Weights of a small mixture-of-experts language model, trained from scratch on English Wikipedia: 10 layers, 2 picks a token.
Below are experts of layer 5 (counted from 0) of a mixture-of-experts language model. Rows are named router (the router's row for the expert), down (a neuron's output weights, with its number) and show model dimensions 256-383. Each number is 128 + 24 x the weight over its row's rms, rounded and kept within 0 to 255. Numbers have three digits each.
After each expert's rows: a language model's description of what the expert responds to; "comes before" lists some tokens at least twice as common just after its tokens as in all text. This comes from a sample of Wikipedia text that the model never trained on. Tokens count by the router's weight.

# expert 53
router:170109090149122168172152151122119121094113106145106109097119111134140131122101158080154103099087130117077118131139141145126109097160139139094126160114102128134107088116159129112127144146116154086127134163101125132121154122162146099129181103143138150088093181119118146083139120148102136104129145139117166133141107111120160160142120070115080133172115150140102095093131143154164145168138
down0:110136104189115104124159143127128108128110098088155170136145128124137147114063094113132100134115119146112118159098135136120106135092137170159116162122126151134118147090179123134135067145120171131173107157122149097099160098102170151117149124094125155137136132110167139096154170119136153064178126111161109130129106106100115149117133142130125135112121125149138115136117098120154145123150
down1:134130144146181112102156168131080127116134149126122160168136152114153156120157129126143118099099110115117106100137164129109165130135153149175152115097124143146117090139141140100061123145096114161103116127155135140099115101112143138103128174128107144100143098111117131136134113138106141096148145108074056119157156116150132132147174111103116112162125177148145124098102087126148130126157
Plural suffix pieces at word ends such as -s, -es, -ations, -ists, e.g. medals, towns, Coaches; also an internal s in respon-s-ible.
comes before: " of", ",", ".", " and", " in", " are"

# expert 36
router:118131123105134133126122153147126106099154144059123116155128155098116133181137162149148127152107112167093128103145114144159144157149144109157112101158111159157124154157139133178116124125097149118106110102129125145161085167143131143140139118146145142102148100116114122161111067124119118109133076134110164090151148147126157123134165089089126122183101147155140133134154096115143143135148
down0:126081127090131115133113148125105137108084171065111161124151151112107148137138143079118149146125140099139179126157148132140096116114102162128117106109137154116109156117138114096114127140117143136059131130100104179170180146090119151114107101119152174140144120189116146167133139147146146128120119139107149124137139130110082120092095127143122098121124138113134129146166131165177132131098
down1:134139127140172115104132132123131174181123163149104141135102130102158120176112170142150100131142137122113124151165107165095126122111157147119131120160128142047109098113100143141112180167135125167139133103101115124143121137118169087107146096114110073126126135130121143083169060126109098154111139131135124146115092119124102178126131148154136132112112129129143107110126149103109148148101
Leading digits of numbers in tables such as election vote counts, league standings and census figures, such as 7,861 and 4,892.
comes before: " |", ".", "–", "0", "5", "3"

# expert 38
router:145174114116165132116137137098101116168142090138104106113090167178153090170082131132112094113164137126096093091139134123148151094143064183095135127131144088121124109105086126150104139111120094150122128165122158080166159156112124104146119143118133158120124161127123141093161113158147114099134134143143177131136096146145130146150127103097090104105164097093107143138127164152120082128146
down0:183135109151104134110109131136159146129106182173122144183133105147120100130133069097142122108131139115130117113134131126114119124125157124105172123154115095125110115102119140103102154109115138141121122140125090136146092141119140113143141149137107075105109151118154103117131096173099136113153141167160100146103137120109155120106099093086112099183134149128162133136113172088078094124140
down1:135153107113116111119131108112160119148105110073114105116099150134090130153151100149131126157111117159133112108114149145123132151104127163111143152124140114155133089177082113103150089143128134148106147109085110102132126116138130145133147156154165130109113124103091142174146098142114138120113144096119109138118164120115153140150081124080104133165105068122133086128128142183141139126093
Space token standing alone after articles, prepositions or conjunctions, before the next content word, such as "an ephemeral", "the scripts".
comes before: "1", "2", "s", "e", "source", "ad"

# expert 34
router:109109098158118107165139133129167146107127139145134134079152121131147146105127145164107100130114111159082152116101104106092117164111102097102103152149082152148093147154134125143144131101185125080135139154174167125114151117142086165123112152145121141146107150136112121093118129139095105113164124125103124142077098146135173095132097148134113160122138144149065132129179160138102128131137
down0:143194081144110136150136158123107119122110169156125125096105102144129095141115125104123139125101115144087120118108127166114115135098120116148121124157163111175118182185109112107133135145124129168093106103122120086100136119158101140168104152159110126123163124080144074146134140127101179149132102116145147105170111134112104109116145130119160160126152106124133111124093138146108154103151
down1:116148154088089087133111098104112075112074113121172146077135143139094166134098128138086088142129126073120138157102159112082097097119104102126112131071128105103150166118166157133159171165153163149133112133124130137131110148113107152129119097156158137095132161155150098121125116196123114134121134159136117119122140149163103119102133145114153110112158112128114121070155135107144151118098
Place names of countries, US states and cities, often the second word of a name: United States, New York, Western Australia, North Carolina.
comes before: ",", ".", " States", "\n", " |", " and"

# expert 51
router:158120124142128134166108095140159143106105126137148106147105077124133124112083170146130141122086099147090177148157163110110142101099106105113145115110091097115150094146137151160152147097137163126142112112137112164129110096091102174083112134089128153088144126125115126150117153121104135097139129103128108163126156127124157145126183138153090136109159147147137153155142153110085143140103
down0:123136111112127126125123144172096147107157147142128134110117169137126126107168115131132144126171135184122091119114145118101098137113097125109148121114117116148091160135106153149124159145127106143123133150142093114085123111127146124131143155118139103101178136101167135151148059103139151104138106131101141082130157111095173158128091159134145121131190083119179108121145112128141157162120
down1:124129137109126081123125148161113132139130111130131122110084128111132150138144117111131112130097111104165131089092091145110099102091125115057112109091100125137122092133089134117080153133153175137118159168181107124160091123118137135150110078138140168170103148132127098153139162132137110158185134114158109120124169139095123099095075089154123109137114145108183135158166112135179147097136
Last digit of a year after its first three digits, as in 199-0s, 201-1, 186-1, plus the words century and ago.
comes before: ",", "–", ")", " |", ".", "),"

# expert 63
router:152130101134130137105102154172166136111163126107145088151133128106087150089106138149130142166103157145156105128130141113205105096109129115108126107161061148173123144119153142124144155127150155115144102113122132093100130143117109107148134165144159160098102138157096131142136121132161175120136111100103092147133108129089098156120126087168149116167099126146128151132124125128154143117127
down0:121151106137136120131134139090143085115124114120096143119119111155130143139106110183127129142140092140119156114124102166140089150145110108095131099127133133114110163140114167129105108124118099127126174109138138089170139151099130115055146127098155119165110131122122136108139164133127081102127081132153093152132115109140126095112074137122171158137153119162112136145085128171152115122106
down1:142165107098133124134092110161116113132153126111126136154142110108099140170130119109094112131131094160146130122119117118136134123121125130134119103105139092144107122140183118104120116105138117144127103131118150140125105135138119126136101128131137112130134144155104101166138129154096103118111158190092110119134130066148098128129208120073106147125209111088159151137126115096132122156107
Pipe separators between cells of sports and statistics tables, especially after a number, plus semicolons and dashes in tables.
comes before: " ", "\n", " —", " −", " +", " –"

# expert 33
router:127122140161117088119104143158112090116145081158140148128159161148126143093128133103118147161118098112154127150111112134113107120112145132084119152130128089112126132097108150151160112100158127113120140129192141162119150119096093115122116166134113095114095112140130174146106144139120181114108153120090141143138164139120099086165142124139112147153123154137146173160129132155152137128152
down0:145110099128116145124111135152117113142116122098175101122152142122114146125147175132109118108120148127145131132148126152130137138153148136109125145149163113146147153115116116144126144151107115135096119118111113112162116114158130113090128146132063120190109118137126106143123137171127141091107107108118132097119149129125155118161165107112143101121113107128112079128132105154117136115141
down1:143114118125146098143105118156179096108124140184165134146123135112122093131129118082158083123155147126149169089096118114165127122137120111136144127135112087151122154132132122148099119136121145134123135131137137111104126116106155153128132154143058083113126097166128181150112128129145144163125171155145130138109163103119150130153130115113163127089165129126115118136148129133127120101114
Colons after field labels in infobox-style lists, such as Born:, Launch:, Directed by:, Total:, plus commas in birth dates and In office.
comes before: " ", " \"", " The", " A", " UTC", " January"

# expert 40
router:186147118154135122110108146131097088098145090143139127134134157118132137105118125136104153165103148110155113153125123119141116125101138179134102112118137096122120105109127147157147094155108142135131144132158145142150161153084120125116134171136097110163128139145122154160114159164124164105082083093129120150129149150138102111164104131136116166160115150120121098130134111120162126099141
down0:145142120112153153130155124132110119156142122150091119113146114170130140105120078103136099147100135166152123125119115118151149147047109130076122189143150161179095100121115129077089147124110111154121134127147115150112119109176128115130146150117145099104072121118099086109096105110142140136125114140128137130088149159090120162151141111117130135147095118128126130127174104131126130159124
down1:106162154150135147176118125186103105144164098168126129167093119142148132145128111104091145168127140126152114162154150138094097172132134114119144103164145109132173078082134102118106150115126135116069134152106144110154081122141131136144149151159120150150147130157154105111110126145111116141107103139141126086084136131123135112143122124120093110181096164122124126118162179114122114142160
Pipe characters between table cells in filmographies, succession boxes and results tables, plus colons, semicolons and dashes in lists.
comes before: " ", " \"", " —", " A", " Nominated", " W"

# expert 55
router:104156103087148145086107134158145131146169146104101104154114163110095121169131133157169084159163096165087103104111160119145121151141148122119144152175094150148137159141109135129121177091117174121117126100134161081123116162162145104156121127121122150081087140124119131108120074110160128101152134140147121144148118140139119150123156083167089093158103085143129112153105150146152120128116
down0:089155118139124144149093093170106117145103101109132114157095123144125136148075172092113135084124170123082123127145156130144091110100150148124133136133128128167136105161093117091131154124080120107126150093115109121163147150154133166135115122149126144130111130134121125118128113132173135118126092123148124109088154123112142139114112143124129083117124157144116132125158153108089152178146
down1:132147133113152148111092119169170156122128089135092121086111089137149155164132119135112136106112097085111112156097173140113117151151114142133121105125114139157117123118114116157121149132160144124099118137120094122115143125095150144060163099079137179099168101145127122099107131123103134130072135093116132089116163153107144102112111131181091089080115101198184124150120087133145106124123
Space token before a number inside pipe-delimited sports and statistics tables, plus signs like +, −, $ and £ there.
comes before: "1", "2", " |", "0", "3", "4"

# expert 14
router:139163162155141095103150105128122132103156148133146134110150158124115103085132107138135099141083145111091124123118126113108145157172168102118143164135121104095159108159121165123144148081171138123110124091109139154122096131100083108161126177127111139125159137118150165121100127142173167097166139121135094139151113158140148131121098126184115143120111148156134106129107137129138142115126
down0:078108108133119135177122091153139103119092120129061159161124144148155118167173118115105116128094110115135117078127146065141091178124138149150118140155159160143154123111147186100137134110109140106088145157177119162131163093144106155158147132163103119164149126187163169119110160109120130108126146121124142116112184162105164098154151113143130174130116153100132111152099108131143123071159
down1:089146130127127142133146120137099126100140140156116129109116143094111141168111136155068125136093115130114135123109141121104132090136105153133096177119166134123088095083106181131153129140117111131166168115103103168149148139138119134124133128138146101083148136144130114164149131115131123100118133134134155085161117131119140130100162138116075154162153151126157082107120174123132144147103
Semicolons, closing parentheses, "and" and table pipes that end one list item or clause, often in gene-annotation lists.
comes before: "\n", " ", "-", " the", " and", " \""

# expert 27
router:144146147084115142157126149127126137108152161133136109129123092108145136174144167142091159139188103155109108100156149148147141123152096097163206150175106134132145168122135157109096129136120150149147087112121158135142109094154094105156169179140139101076100103112110076173099129108152105136128112093155151135089108127152151118119143134155087123132140166108127109103124099176130142139141
down0:147093140115126103134119133150111151096149113118133147129108098138135120117114135132160136140083137161096144138085103173118103112112087123133149153124074099156144122121135127150128116129103132137155115090082080137091128117128113140174131091162141102123164128136114130113121101119137172124128120125110046153125141158099122137132087096104137120187090115128125165191134122104145124111169
down1:098124118129130142126123102148140116166142111114128116121187119081129149157105165140135150127082123136150125125150150156151133126146123100112124139141117163109126120123148109122163165109124120135100137151113139113100136125104089113167133140128101138096131121161129177124074110131118105112159115106145116131100113045105125157163154168115143098118121118142116151135110140104143120159132
Single digits inside longer numbers, especially coordinates after degree or minute signs, decimals, percentages, chemical formulas, times and money.
comes before: "′", "0", "5", "%", "6", "″"

# expert 18
router:141096163155124104153112156150097118106182164145106126118164182128155115093100111128112137144107080115091124105094106121124118112175155134125154142130097148121098115174087170127133146148125158097104120110111165135100069112154150143164153165116112117131113132128136155145113121130169093091133114136111108121154104123127127085115105145167122143159162160120141144107096156153145160148133
down0:105148097132152184159127086164120103131140109068097112143135144134112128171113142099137152123183134126098081160145148166134103148150099128111144146098131156150138187132126151132107136092148117116095149140133116109153127111111164145154123111126193134107132082117145128137108128081097154161111097106128065104094159156145087133147089130125136149124164098123123127146125136090151135111094
down1:129148141126104176157105140122140198121154156129139115138105083135116113155100145117121139134138147147117090152142179146136127119140128143111116120112114123136145161081128115072098100140151150110120149119137091134150115184129117132117127109127132142137145131097167131117158140106122109125128148130109126107131130132144105112164116150102152150208126136114104125102135111126136121116157
Final nouns closing organization or technical names, such as Company, Records, Stadium, Foundation, system, and plural -s endings.
comes before: ",", ".", "s", " (", " in", " and"

# expert 32
router:119136141129180142099112105135110106149186087115153110157082159153143063140056106129166132151174104098097098143113147120124157119163115153101154137113137134122093118115102157091114111158163123158109126112110178102137138141132177110164127156104127171140114161129111119096137134150150112107132125112114136168148123130153113131119102144099105097109142125126124162131124143134134089112124
down0:124156172166125107153115131156117100128142131132086137151140146183100117141162094102148129101139171149135132116094105133091147116110134134177122091123090142152131159165170144119105133146113126114166118046107160134141128122139135148144122190129123074170104136158105115111139131107117128119097128141090146124097099072124138119133128137125128109121090146117118144151129091138107103140208
down1:135201113137082134125150105121117141099104146160148110128130105141097109119151155117087131141144128118167140089122092145109140142103122145106103198127111138129135123163138159150129119130122145107077129096148131095104140162085115133126118116141106094148117134156093116103123106073160129086100114149103131087130162073126145137128115117119102136168135152169101151133125127127148150171161
Space token standing alone between words in a running phrase, such as bowl cycle, parking garage, Race 1.
comes before: "1", "2", "·", "3", "4", "5"

# expert 25
router:108135088098175147120105148138142140124141087140133112148112132184068125158108153122143118148164098104110132139147131112119133124104093144100135109123144136141139146090112135144095110135160086137119141115125180100151147118106159080141120157115166163138126154115083147104148125126149111111141156155144116173123142126137166134141164092109133097095149100122115164149116167156124082131115
down0:148156153156151135079065137135120138148124139124124167105155172134136119098119122128105114141107160122116143135127115148156132083142055147072148150115156135152129120136122130137158103124144143140127120116121122123104135145131171118090106149163093125137170145104145128075136140131127109077167163095091116144138166141123110118122155187131112117166140120096124105105146137145138121142111
down1:178137138131113107142116160116128147122146141139139136124122156126114130153154104100119128093136119127129168134086175137057123154122146162110102131143129083184124171147112152129136094100129108160136101147109164139144113105146113156107104105112126171125131118096111148143119085113114104099110098144117119123128156100094106121089143093145092136155138115114157136102165113125148129145153
Standalone space token before a number, usually a year or age after in, to, from or a colon, as in "age of 18".
comes before: "1", "2", "3", "6", "4", "5"